Experts of a small language model.
Experts: 64 experts in each of 13 layers, 64 SwiGLU neurons an expert, 2 picks a token, a sigmoid router.
Below are experts of layer 2 (counted from 0) of a mixture-of-experts language model. Rows are named router (the router's row for the expert), gate (a neuron's input weights, with its number), up (a neuron's input weights, with its number), down (a neuron's output weights, with its number) and show model dimensions 0-127. Each number is 500 + 50 x the weight over its row's rms, rounded and kept within 0 to 999. Numbers have three digits each.
After each expert's rows: "mostly gets" lists some tokens that are sent to it at least half of the time. This comes from a sample of Wikipedia text that the model never trained on.

# expert 62
router:561508535565453495634489522456530602477538388522486464427472504524440529513435514449524429447496536504517592597504498445499454511534587445421567576493500435551462405510550552460551436564502484503517452420509430471418483550484580565531483529507501506542464559523524539543509474457555452490546548511398431381514450555534537540509533386420442524479451475492562500529395472508501497525494
gate5:427497645464531473496500501467445442475499541530552519434526505526541494360587500522552516485482605476479461591479654257486504470450516500497498524474495462505462485514478495496482427528525493492617479530504481530540473450530496324479486503482550556460431505368507434536455495479507494480485526549487550507478481445489492538507494514512499505500441506502516505517471462493557521541536
up5:542493560543497504477577508436529459513579495506557494507593502486516604495538521509500512431485531455489376513437590469510534442507573489545502529519496485508360520474470522498476476545539470491455442475529510392503476424446435444466482534328660617536522562522514433579500544501476499565477545472498351504502519449503489490464530483528468481605493494477439509577484525490483507524544
down5:484501510513497417472582503504487421493538430468499448519507545608469499495488502504440457508505418474505461552524447489528475500500536499459448439499588392450571559499519440518505568410502523565394436493500533376504465617488497503480544495505525517545570533600534629500500502524498502488516498507459499502489480555486361531440523494514558516532562521536553259507535509503495510499484
gate6:508494549635476489602453469460549539508515513492489553498570531611506495518500426498465480474549419492485434486517487466676500487494492544514430558578493366528521461542560477481500488418501555499508313504487499487495482521508494491350521514484584428559570497494503476416500531452479500476451493510507439491474449465498503498511473554537501603414480569496507501509513610502572518491495
up6:427504557489469513533487443471467640513508503408431459507481498492496498497593388519473406424562538472423595516500492512527476501544507578535392490606506474562510473500514462510557633482497536509518585512510543496527490507502518441511500506542482339574497494446460500496538538639488494545425497539572609496552430452484452474495510518551521498431385544465569493530499545507499496499506
down6:366502505443587510503504491482499492527512528504334426528411434513427448375529499473509504481451395430423493457557580509520533499525498455514536450552516515580446523503522532495437448504587532449502477512489530411446500496494499511565527409480492527568359498501533494581466449576506415493524485516501466486550436493459506526499498493443429500377568443489513528524503475464477571501388
gate7:493391500493505498492516461457515455523503447482514484480543466489451442439534561569409463413512459474500532489465478543454453481497597479584445492456422469503484564499346504451441488549367682595471521480504548485503505458527551490515501484541507488505485508443514615472493425454449434446481528571590592480519503428375504544505500519470519479585539597522441480508499500497492462501528
up7:526448393507512531505598505598453499495486450499444540573518502603501519468586474492401521496477733500520589503496429448485496524520477507512427504588477491501479491423501524503560484524474496500480542500496492523584528494501421504513529500373517526496460495425474476572490498487553500515477511502491608532570490523524471488607502538555523481499484363375508476611500445501510511502493
down7:517447494503502637497607466547495472582507502496506511464405417614515594451557498505502469557486540444500599517463504498339524470485502470518494503504502554464506514484500543472535499561561424392436496541457503487493497434501400579484546505485390445409473522509529405627571477388495483501434515423589527429498502494434497552475497488516455513504506462502436528511500451485512506439488
gate8:453511466504410489446485404514496498441367519494527502505450485267496469540642464504491506496389554463493537520557567510513513486551428507437401498452428501544433529419506525465450501483525526497497492497508431502515466348477498474522547523500553469542500512480491498481522410421515495534475503524495509501501581491479498617473548545405435501534469422555500503474497428497482542512507
up8:413497583541466508507472484488543460510501523560493507445473492439510549475548493516501430531501454485424471506501526490507502479483491368480440484370502503489492358501507465442492503544480654501477496501499428549552519430505525573544526378531494504471452497503588499504577359539470471479509505498433374492466516484501414540506519628383458485492459407506494499396491515502471516511580
down8:475504503514496500471537507418580495576585495493443503498503576559485450523456582516564569702542582463533533502516518513493488538577499498498480525490510498508495465489496389482498454501562494435358521509561341495498487501485513502489453552511454508515499415519509371505662532512520428483504452455498574483568385526538613505534512462543500530515498499476525527543459522495498492500525
gate9:413501549498503477444502476566558540460489665482586456530524539575518527500470579519495505588497536534500618494501486478540479493506451484599453373469502437514510351490502491289557499355443508501497419469528516490487467506520470475482445485461486491488477496486475488504503533521523459502495556516484464495477481444506463503474521500420465520489527641502509484502505461492590526404503
up9:436478552391509494474508484529522532499380541607497502515497495530496491481403493527499537511524553500499543443518405459546509515494461377551422398498470417492503478469507507362495471499378510514544487483491464524469586587550494444506442494446531563416496415519489507457461458471469509546483505499493489575505505472507506501503549501344494491493534498483497440337476362503563514436493
down9:500408502499511490484488519480457450506503530482567567467510533516399505508433478475510499504540578452554462460542564470493457492369506555541488480392494494447572544459473539484460494503436494446397521531594488498487561512486465505545522488447499503466401504652475489485452676514503517396464508562532475570551464534491489548496477484509539503511474567619428653516478488507543502464598
mostly gets: " consider", " especially", " widely", " represent", " respect", " suff"

# expert 61
router:609415457560508466595465490449466511516589413478538541432472501520508483409580485466539400440510481494555535549465519442580456539527552496486587527464460428487522487512497519538446480517433430590555364416490396563559522523579525505524437550521471481559469506512468550492424503389558520494485565453502523450563451551506536503506508491428435600410471497529481465566479461559448496486481
gate16:521495498532425522499445512466492491508500422494494504506495469416392514494510602509531458494385544427527495517402488554497542514498538471506479445489350470440486481598537513470502470583488530536482468451499462499562465500437480494526508492457498522465471468500580499461488507487455592598639517577437505494519491499584492500516504468442566293500457459436524430389504424520434543472502
up16:415495498500541526439501497500501536483502465506506546561511503462432582430532497498509457493545498495509438473456611480492523444494430487520497351458419337427455412610502519504535484577485485543540437473428557397502522507465426515510503517486473558483416434507540519499442565478467501507535478499566670501505500444501496532602459384544601499522526462454525497509563455560521509505494
down16:522502455463527497542490386472589470490481544519482495493508536463542405506494431445370493468494476510408473365492537504489523472504615576488498611470468503421475447592418534587470401473512525509441464559407432547537479477497493461385529505515500411507477504504497526499502473430504575394472433504559512420470490420501499507459485512577453480488515623536393533510512482517494492518495
gate17:390455498496509540483504500344447360526495530559491534479536489496441458391532528641480416498542503419469499522513487500503512576500502559593424567413518533455547537520610475381521504504499490652570500519546491515579565499557460520477546501488402460497561603505500500547493491476475420558467499499442503504508498450503480549500457519503518561496517509495621504493466503516491526504494
up17:482431482512488504353487511495497556504498490523594508517488504500506407495501608498458517482512405420503517499451561490504510489605618608559422499593407588598508436588494440357561502471529588501399502447511543480505491499517453497522490549507394446446500490531511499518521491500503489480475509494493527565478495441576496436524524445550484530503504453469464536490574506467442540474633
down17:514426496501492399506537455524454479459530357475510564418508487505503453591492478504569492609522497496568494594594442526499541501455482481611418511525448467486504544492478502542464525496510519557512491517375542559447543429407511579429476483527454531490555482583530492539506495499514469470503388443502618458596498437496487458552580568595496550478529593570535500556548473506501456531548
gate18:500521602548462510557522434561445449550509502499518505395513513430535452498468469504414409618483517574586468460507510451522532533380625437389500480517464519507521543507560510407492414510509499538459494583501539454403466530550495479491499510362602468507515461500492541492488479459446431502495529448489502515514595595457385527467563500492603547463488511516508502586458522472497489507481
up18:533423503511500490491511531507634501521477511496537457579595493651553510495484544503467528352471542486410501490519487535489516500502611554478496431522501406399506440537510497503507484501406475508537488623495508576521515558533404497563516500662571481505475517454512465500498527559479518497511471509513484456503490430464485556522527483522415452610476604531510465487603475498518478578447
down18:498464464497512621512524466456556485546591584379519534475506590465502501502572543548406360475510503474497462512484576533498461487492486505524500459515507470393528452500527470494532520494500594501490514506504507496552495580503555482522409523487596652518500570498472537579506494452489542476579492483522453578467387475496478493490616422424489495488352497434462464485498525503536522606502
gate19:504452484424507508564486506462572498472530527572487458589490484488473497464479451551516452376470562409435488470430581493528503620558517441472525410468424467497461550540474457475548557513559501534522502514549356512501497593584428547457501512500533507504582497526488513560517449384503496474477510503492492523477498514405519504586506510465484634542500454389498398484445546600541497502585
up19:498539440481514433383514403494462508502495498502491525538489420497505513658496528475480498460498498493506497602510424428493473502500491595501474488495500486530500431548498490542535466499593500496495502630472487503497511521478502376569579552532515499455418497542536366468499506633483509695516483503483458496504548502527528495498513411506535452500504579474509534493641441465421501492480
down19:491508544596496466492491574448471493566456512574523435508437510516395498500500449501443561516476536475511473527488507388532495505490497495501497606458499553506589478502432512542521576552458463446498498567492498607544499505468391560427514488529524497607510497464537467395485481509506494532504502501414531499497514581624520700501525516473493505498556499655550559542508405510492507473576
gate20:488498649472516505496563439467432573503575495521502502499496448498476469546496552412405483468492501496428479579398473384486495489544419492406568583582510412491500480504476479433509453501528508562543481539513498525655536554637484540500494460473509488478505465605474475500498460470491506558502452490462498520486623473502509507549500502501539511499487506316543456563496503462552466471552
up20:531520539500506502500503515466500500559482484481501512501500452496496483500528520515504499476431503489471471578313469512502611602416346423486489481519612444459437547499588505476506513525513556505491545604510504496539500505679599526452655461513453389551511504514462503475546415498481524512498517528510439560485547388513503495487492476497502500518503507500498496402476418509496490568504
down20:496502467440492505501482364503501512437446477552518502576520511502499595502460559464516550482526466581511545584511471523490458593564522579498481536486508544433613503500521479500466497530593507510503557465412507517507499412493533500495479485542548450517502515417634642511493456502618463454498486555569452468542507522539576460306528499523599476527545550505499547549533450505565560488518
mostly gets: " commun", " rec", " °", " asp", " adm", "⁄"

# expert 49
router:521491573479528543571421574460516537595542445483408542545442454526438519516397449383554490446506509507481616544473472475478540545534514430490550615478496470543526469469539492528567454608443400498557456429570506531464532509573517547528461555554468470577487507443526524462447380508518498525492542464459466419436437538513555510502515433467459480473436452514448455553432497504511495522370
gate55:493469501500519374573498503441538332480505495507487499499481499506488579453299482404558504556549497477496501554511499470497481497503354492500502500421504420499569484490455568500504508471494504494633460493510494463495498577561535511499426432501481523502406484353551514480424497501491515420518508545512490491469500495497498580437514485492497524334514495464478503596512501499522501495509
up55:445500499486490332521479428520490377490405491490539496420499697558499582504453475500561522603505515484487530504517569521479431473463460373478495492431514356558599479398457475508338502473457496501504454510497478484474495566414549500513471516560483519440450531456488556441502494478469499472471518501505497477475529478480399532491511500499492504423510509511532499543509499500472542482499
down55:512500530499503499500546445520484503454483539496514506529573424511495437507452479574475480400547527491558506473500484503510357574590504405463535561488595439498455467518618387589539539494497544404450568562460461479491504402500465470492483549471493515517502485487423491574538485481550525369439557552473497492557461515507521506515488511519345429440580501517531543420442508568500432590488
gate56:541439514644501518610433501572419503491473524367444534501504498556511507497500482499501481470480500500504501457494503543473500499502551426667554431508453481435581477482504505482453523467508644499499481498459488642495504471501507430474655544479495560465459464499502530478510428506503501448500544494514552535424633530499457495535460508486550518508350559507515501603499501484491482496499
up56:492457527488588327505603445523519436524504514531473482491498554515536527515445502495511500487428695491490512552532564446516486449423454528484489525503565464605501443587536504537530490516500484503442510573521412331379503534483472475506463463482476476465484492495589558489475557524526573502587473502479561486474536502507565512526485519503552539584591506418475498448502498402486496488486
down56:496518632491474497506487483607580512511511493476493493559546564479458519492493522474549369372464502456458462515538494497402496500571485478544511524551501441502562476428512480471492564546352473513524545505529558583559539483513549527509542487481497505474423542434426547451506418500499409614542456445484490445493499425479409463546536509438484560457542502494488443455489564520548543611367
gate57:520479682496442483659505615448493467523531520438313511474508480494473626493554447544526496448466519499492479449482522496471604489554570444542484487428510514524432494535590437422497426462499503515526477550484371525474495428473467422501559499509507530504495498496482535450495431518568540520494500542521577504492485503491530514484432487500558583426512572501473489518501502480540446556546
up57:499481495551484504505501505498537502535502490586485505494598504436485625612506519466488703608513354505553692522502440517500492488573528442579359501429536534481493504452522404450531472499468463491515440505488510482482503469496550495428542491501511444488575499512418522473493483478423397502541489493482487493500502483510499510467508501480566501576533515513477501497528489495587421515508
down57:447612497503502517493567501498499530499386434478579474537558458510510528493481487469503458642527433577504472541489521506353441460468492484521408511483599491493532530484466491477507561502584566493498490502441511488497520627541507559451543517528506659504519487562606543501518501395561502547414553505492496507642421578534440496458456510483491493502496519578498486516463559502518513424540
gate58:396501501563462604489302524530467578524519481506489482499480496449513427488644496536420502532505519483561582467434503454467536554502488500491496450508495498559546462483484493409535541504463574531499515502490512557503463496485515527499478513509446430581492501444550606458584582486629538503516490514506513498507487477494496459588572540396623536494472473534491496540477441507497645448454
up58:523491361504432518508403531475529573497535501604498501495504501506421449484526486545481633542471499503518668483391489429508503506512506499573538487608481485545498528436468493451489578566430498503444501493495469568509496530598498522503467562368498499517430435488498572511443492537537532527515474483489499493506506435554518524569563618347505501510409430516502464441518475479510499461505
down58:504432515500455504492497492500496395539546480453580589394548434627460503523494481488492544486558555563520548514369576552476500594394515507503483317453470487526662505453574494444596499473501473481502503531503516499424501489499499484527508578452433550500580502491496465514557492531447553503513487497503519502454552503502530562498488513550629477490423533505484433557497545482497480555563
gate59:415500459488501557482566498552500454481508451514505507464507491487499558505622370468502377489501532549497566499501479501520506501596503472507479524488500505498538495489521535509555444588457573498517636493524535538584506540524506502444481515495615445380493500452496543499547338458418485532500576491527517500713362499518491462505396510484500498526498494499499501531502501500555499500500
up59:515507510497516525410383445532545432483416510501524495483444493510493512556410465469480459529483522505482536500502475504464502529507528507481501501339491484512552517502401499478534570530499513508543501514512501545504515700502454507532485548524536466367530469471433467435517490495236496506467509505522559484497516420506547502512501492549562497553418541377500487514540498516485500498465
down59:487532491450431412462536497515565523527506470501500502458537518492487625506503484490498496498456506403438496553512409533544498486593423563525511502406504522563422507499516497408447504559593471614506564455590529483457508488501483501552548474523473494441508499520562351517463498497505511639453473489543481458512486512497503352417496522497422397633516571467565460498558479502495426498516
mostly gets: " especially", "The", " Density", " median", " similar", " Known"

# expert 5
router:586455475477473484529515524489566530557588404545536478502572435512464438491454450511591395491469566440476586525445525528538485553597522486509506581486480414566407510518475459468455504445478511546528466474587571489487491442523494543511428564450458460583449530495546523480451478413519500457515570458526485446481490511568590547420610424424409450476488478482551420504440502403538561550463
gate11:468505497518514509626565556565500408396693499515469490505535473463500593494514540491502521532415567518507494502484448366510402496442522490548506421471509485559485507551677516501586504507515462521511500513429492454498512519500421496429539633553598522512416503497449548515505489559498509489470591501450502497496459494521568580520488509538454542566503568499525479499472533534465494494491
up11:496505509496502502426491518516433504500498580503492506687498515374500483493525511564506535504522508490495521511523493510496509492472490520537492356505502575478505602521477518526501488505501504502398557583498512509518500492509505445502495578460347564509506392499392494599513568683475489525510352455572539597549490492489501525500489481510527477507482494485499499488522625570515489500526
down11:499520442282437458432513454573475490553357518486447469475503464529503543473509550552495543486500496432496512491502498501445498548538476488552486400508572638502479547474499488530493515640606531502505466531516524499518600520493468486420357484452505426500508518526445512510520455542443442499509469463487508485455487454520638496539502475527487432492586495497569464409523483514482493470480
gate12:448429496464426468512496558500513528447589439490426477480513519488492505507516518503484495613496500534487497400375498413472449497481361509515575504500440503506518480535600595498437495644404661534493519473396500511457440487518584558499513473514457514553512545581572552508510515506588510512454567521516491499531502509518459494431536491426449441472500457496497438448495540535619504456509
up12:503487507497498503506497500486556510514502536446439519371592522402504556503448458478558486511504539549497498505413496314525447489435510551502517501484511410487495502581541503440489494526436497483500498465427415513528568510492503587550512504490466489528539563581612655475497501444401557484491539427500457574519455501521414497438464582396417409449504477500469517415434506523490522528510
down12:446516547482566496470548525434516470492580565460442501517512524449515468547499488448576529606539528530480502557583416477470501435502444551498535549499532442481528489501522502449457594353466558424553578426405486481407552467465473496529523472434489414427489492496476505518486505509530575390526341376505510597441505546579435459487496475501496513507454487545498473441554492494525548467420
gate13:497510504539509575572499495514489531489504472471540598460479572508456507475483511499460501599441468413475496568517514505384503415571600487520531526507532501352509458522498550491402463504483523525537535503480603641508490617503511605433468576518508587494470452475502481518625473358487460482471465425508403473496475483500526515514566501442490542480418509506512495503459477491381501503536
up13:500419507482488483404503476499487520505488545465514531559500540423504468415470500591457456554467628376406476499601497523498501483495598547529496454508564537454459606523489558482393493465519574514586512548524544527424533535499488506476430526472503570496435384510483504500496508482404445486506510497534566497500508403501555545402503500524477484484435590353613484452448503506504503543533
down13:499484477491459504432483462524390533467346564477500501597580482567430439495484497514452396496489607452565510491504489512557569491503493544422490452561520559467510495408466548506524418477509521506544559466382489517545535592594501464601482504436441500498487537474526422502543499596496530452519443527455531507535554626538490503478446523525585500429509576576567504525544590522489514465486
gate14:452477483547392487643406574478498430505561534500495335438491505515507591481503550533577472598578463470504599472501461494363500526384482473475457548483497495520467561488483524419486495521476530555561541490499550516543422469461494506559493485490521529404405423446501571507506497576420457448497505581564417499458493500468500586500519499557501507467479500590494493466487552514532524511497
up14:516526452511497505482410441519498498511519510475496503448515485565520502574536525502505427489484447510464416533416486500474467568482570375471513503480445514507502546526506498501492502476406501503556485509495494490490462506493486550508447479480602375464575507512472553537400499466510552330513512526506512504586501523481498497305559592466491501352497498496652500502498574464500524613502
down14:560572485622555495584502470522514394540563474504499483437456481502502458493537472524530507436528444511450521440532507427486500481437540499507536523539500514562529423524410480512498508452469474451392478497512517552522422563457528561404495508526437494478532518555487466444410621561510502579484495568482586495541513499568406499343515504683501498479476517527552528456482539426509467563558
gate15:463417382506497498500522498515502498510500461496476514432500506378505501495511485534527497486450481507486492503511552504533496424597420330518401527509492394471551505503521499504518473517502481498718376516472503503469512526534562503504500488513499580427503489515464508408452506312501504444494640499419486537429500501515500429487534529511478543482473524494503501525501418493495502539501
up15:468480452519400444414507490500553508501467412560530503518538468269563326501565495540464523447565496324509519442527644589483503526534481503591512464496493534492513506534491478502498496502489497507501566474593519499466476516505487576515386481504450525442422506501448511527517509498431481553512524463442495520484468414495507502467532470515443451505481505493500494498486503505502586556497
down15:605494514434504535487495550509494497568513520478502503511448465522675430475466529573503471572511483411529479423502428596500507367407512543498500468525479496465484470528455480504388507582596499554502487502405607453552486518507439496538470444437551498476515487403507535555457424538472491488499472498502514393500494473496706502508493503502439513430504462473481487427540519473496528506511
mostly gets: " \"", " '", " mis", " †", " anti", " “"

# expert 11
router:574500505547530513609486546555594547492616429488548468530464462562415475486484420456607451476497504481523572483475516532560506588485518467530518541538495429528511481555484464517499464437478483562447527425551529580558436505528449441492417641462489466561404480409560471456487429478507491463535483555484457421442436631553555491509568503464429573453530508523509470575499499465509526493428
gate14:463549496502431451531473481517457571447552461481591522476475470480522508492478450609567519516497511506500501502497349571491483406480511349475515397433513512448448578499515536537477579507500397500505468392511527494468499540481528504463505519503577469508506502533408506566485495528515500382469485644491516460505488543466463494487508325584549500546532518545487470574620498473512495509499
up14:501528417533500510468543571495451402464523446451443496449460555440500581504545518501495496436611497495501474505477487500549490462572504516566501610524487416513630502462333418541491508563498580492520432540504496489494426389508511524536498493503458569544516677482601456471503510502517510517531499508518502494595483601547515503510473612493495495509531498499500494435511580504420420509540
down14:568483462631463500511547497501500493614541503438605482516454521497500511421503563524485556475435492455411492508610549504342534497552553577446587463441558523504457519505616515567580472495613495449597497487560500501504490501522487497502507516441538485447567414546492426485477506509505480513486627501445521542442534511497572535571518497509505503510429433494467482511417512601523544482564
gate15:551516523501538532500506589541539546506571492555468469497450438488485520591416497502484505517530504471546533528457508506539458609486432551503528469496543521538496504500407504482531587541502556489494536445519370510397410532500385515468409603483389523431501492557493564512498507455492466607501488503496470499478499488525495497566537503527581511487493553424499473657506334606472551487546
up15:497480518553487501524487458480499507492462507469463502383531590562492460471486565516484597506490497543471494454561495501496613408527531431586478503501592498493609502508536530519467418531554510521500443497689599533495501548564524580502508395501521649501456498547506388390446498501503498496507496508519496505544479444500484522516500479505433441542375499461513495460501516487527358490503
down15:587524543494495504485442481417499498468505501473504459542474396479503500515545501534506432510489619510481470496514457445400493506598511503476498414475515476512378498602497478487602472501499525503472544362538492374499475500438453471559386553448516526558451492518515624483495480583525559405496397506538473480473507507504500496613459441503412488453444489505532483506496523424467567621527
gate16:487626545497519476537499508552538498338513472627370489530500607489510484538512498451560518500545483497487520491469513436502419502526491459572494511569467515499476410501487492314562536577511522532469609504479391496509507486586503498448492432496525566551471527524559544519505419515549538501497504517499501609476490609581487494601512487498545529502478594474491492505505518496495416472494
up16:401506487517380474374594414499500559500487554502555516530493499508508505505456498540467488507502436590437502573511549588481501531466465509490400547497496529498470494469514546525498407473533493460664503523510574456482498549492532469516559358500502568510555517493442471446472603429355442537606465481493480499563504467498505476509504480511488479607418498457453506536555414548548529493504
down16:574422488525522670492492491503514486471503477519471445538496482523495454502524519548522482469669525500553474567480489485522467497477500483595498491578509650511476456568540498497515499528537517469424410617556501501501502456537451497576381537507437512525404522478493506498499498541538525489495518611577511610494518465562498509419498459440496548595480412478521523546485503497386501587442
gate17:558392483437505492540492501512505484498499554417501504504487504445513487439507491404498391626490493487557502496499506514500540495494476499497507499346490477509492602487501481411502505440445536503546499496670630612500478553500486481498442496502396494574501464502329604469497623527488502451417475535521533505490513503495496494508552495604515503589500439478488499475494516497470548463494
up17:507426508501574504502498490494492385510571491510469500492493656570502493532502501480409350522479474531535547503499701551520501488466507507532498495501488500503565549489517508501501508458507610506480585440541512511507373510482438537502505397507514491500476444532481538499507499508443506497321494566501443501656522588500505491505491500564501469491554500555482499505457508488450598513482
down17:456472445503411556354471431361529580520507454502573468502501457526524558598541491490561519478562483540462459541551506500550499543489518469509516509555447464498500429506552505502476500491469361426517491439431473494419558557505573423481537552504543507519557684525498429452511446486505567491504515493332446586490547533546510510578532504526504491547526508512468503549522500472537455503517
gate18:487489509547517479593464524547564502482507496503498508449531617418478545517569469503553497444518516484494514487422465620459589573575502478597498489502519525449526546549521466497525378577534497530488495539493466448494503535494581481488655514446499531496596528456461497465455538503499501501527606632441496500343480586545477478469528512511431530448565536475632497512502478501516565423499
up18:503424494464504508515516496506515620541531472519512512489682427499510486507338439471494452532499510527498456497502424463488539510502466491538498502605527521494490533600553546420557498518540447492483542495490369497524498600489432508393500510437631488500498488392495400453501538475503518653495629491485495494487483501523495431485496504464461504494511517497450465520601476459445508498504
down18:544495455500546553614464494446455510358508479483533529498505429562592515578528441601516458511596493487477552520507502483509488427578432545505411584472527469525498510564501428521619530485469573429623496470433559455463506503548498476551536493461479509509431485521507518566525550482500504463498531391511489665510476410501503462529482575482513470577535573522538482503616530514463511464490
mostly gets: " hard", "thing", " broke", " made", " Stan", " turned"

# expert 39
router:604457494468460592537473573506470524491608395568531526448450536456495473498524536435462506510501512489573491597485479498509392472517579426455510541519446456504493558519558467601486461547456439514527439424528522538434480531520564525560488578468538458609374485460524471518453514480502464465484551471349383448457473566444557468533562510428465530447435480503496487518447500582466474525485
gate2:533359514509537501467499497508502594501494521498528502502434493506490473359371500473495500601460516517655497521588476503615517441483508543509545526490517498501500612538501575544525443501433600566420490491476411502500473484490438547558447518505600395476489625509524648495514493531541492520467505543531554497500490456465482508410503497527503506538511501496501499505551477521540595436510
up2:504525423540473503498581545337497493633476456478550521303497492462426481516545355508531478498560523502485521562506521478493540536505369552508460508496504501495475483493521443499448507506529509399549515526533632400503502478444465505501510551497541500499500524503500508387422500494504432498500541486497614504372500488504490505511501503434499494514475524499446509556540411500487486600503
down2:415406455529468590532554595531454500599617513586590478547575481501558510605608468577479540402488530478501490426498439505495498500584502480445493474550474494542418466544550448458520606480434469502482490573538518556561437497524502472496470429547458577474507552504502510543495527498573497505430551473392532548469500583502477524503439485547489503485502449559453474470466406490406502508585
gate3:562494491501686509503505495413468532566484500522543565494418467493510493409446400579500459540504534496493491497490504429586522523473510422479492637520472442492590442693581563471450532555510504501511464518500469571543531512551463502453513511616509473523564567540588564444448503537597477480484519471515428500530493502493410492430499501427482493473446533495534498443525495503468488516509
up3:502470490475479517392501468473492514549498492489503512491308501507448448503453480521497499551506617450500474464461489498485552503393418529453388508503489445517511472468542496530498431618625505515533519520496516526519547559497470489521505448493533499554500502527555605491488643467473495444508495444502471466523544504577450408466468507533561620487496507498478586480496383559495557502647
down3:498544510456505620490460534627423491532515420532505559499411606495533528650450522490493501509525520480436444485461476501424413510420485581526498446528527570456499453525440491491591484505377481466679559520515537481483459582495459476552526521527542499510444435612494548489457503543474408438507471533492461522507504568455496500481465478501536500544522602478495492516490502579437484558517
gate4:547450523481477504507495529510459500571589404550463541578490547513556397507547518545502489484493507492536529504409324508592617498483497417469526497421503511541501543513530456466502505508505535518488487389519542660459529528491478545481470609549546484484400489519501532523446424435511534500390488542502506503419421512529501502497499470390540472392464515528500580540482490552534466582492
up4:452701445505576398489509455607517501491492545496491451510560471441531530488533497502497544543475543483505493529518582501498428499500499519525485488527522493488501483470510605491495505471565537503512580525491501502449600502570574364507508498503480497403500487500517499504703501552494494510568514430563502553509558460486458501537521562635513439507540547499518388504486503392487501489557
down4:520414513480417514563499502478502474555582533466554496490491519610570567506475405505500535494481486547508460558629489505486555455491438511604493467515556516520544562548508479470552514485503443592543523484502506504494486488393517666600507623502388491566475524430533512502437557431500552544486439489495533510489580504480439477501543486510519445449496426419548463488500396522475538378518
gate5:526496542480448354471481503518467521524563498522519498529511492434466498566498401532547386555354537491503508566501562585446512608480512493539542490502491508402469507630512513494488508528489503516677470525493484463555496516487445504472554497491521463483468498499416517502501521506511502449478477500501497538423511504498496527418498574463500574677445474454594441510500490500352492487501
up5:476493589458582471534565525588523420472549444417511495447504542556532505655578572489527501510480537545609496554489501485586387500496521519502565404547480491432523500499580492501447489491550513496508508525477502551447514459576497499525521429463550493481508504491535525498447495419500575520497474519565479502479501696516492473486557500503474495515584595499568408508479500490617448419566
down5:458560488458504559456489497489507468494465501466443595506530549511463502478599494448508532541638532528537526455428507516600508642501564491463482510427560437498488483457504499514439417507517419386448490488532558513459647520433501470468505522496581442505509491532500430490474533398497452475546473643503508531498576499449448437524523512564422386389533426502490530485508459493481473496536
gate6:402471514514494546462464594484461482534509505474496577526502546482439523492542504496494510504525467388534536429597519317526561515427495414473485493502513606494502496541467565593534568515479453605498476428513498609476528492614454516493504455505559494522518499501609494501531494403525487474423539496504462487365470498487515493475570503504500536487551502498508450419423388500431539574448
up6:511607537503502538439470507516512497490501475502504514515508499535494483580446535533425502545502526494493533548486558611501449473520481487571470490497594485379598498376494490429520526500462616493499505565489488425414518475453503497494387474487486531510425480499463448464539496498520550275511492501484465511460514515495553506480437563549561615437515506530426502614524498499496624496453
down6:489500581490406485466452445644506483543516519530512536620533547496657496571491505461493447489468498544465496481519521497405487539516516444516421446575501435523484487506532585460562429600481556584492598472501507502512524560496506519552514494491482515549524485433517465586492511494441533509519494603509457482498493452557501520471365409439601459478462556491511482405524465462362527499511
mostly gets: " cont", "At", " manufact", "Pri", "It", " descend"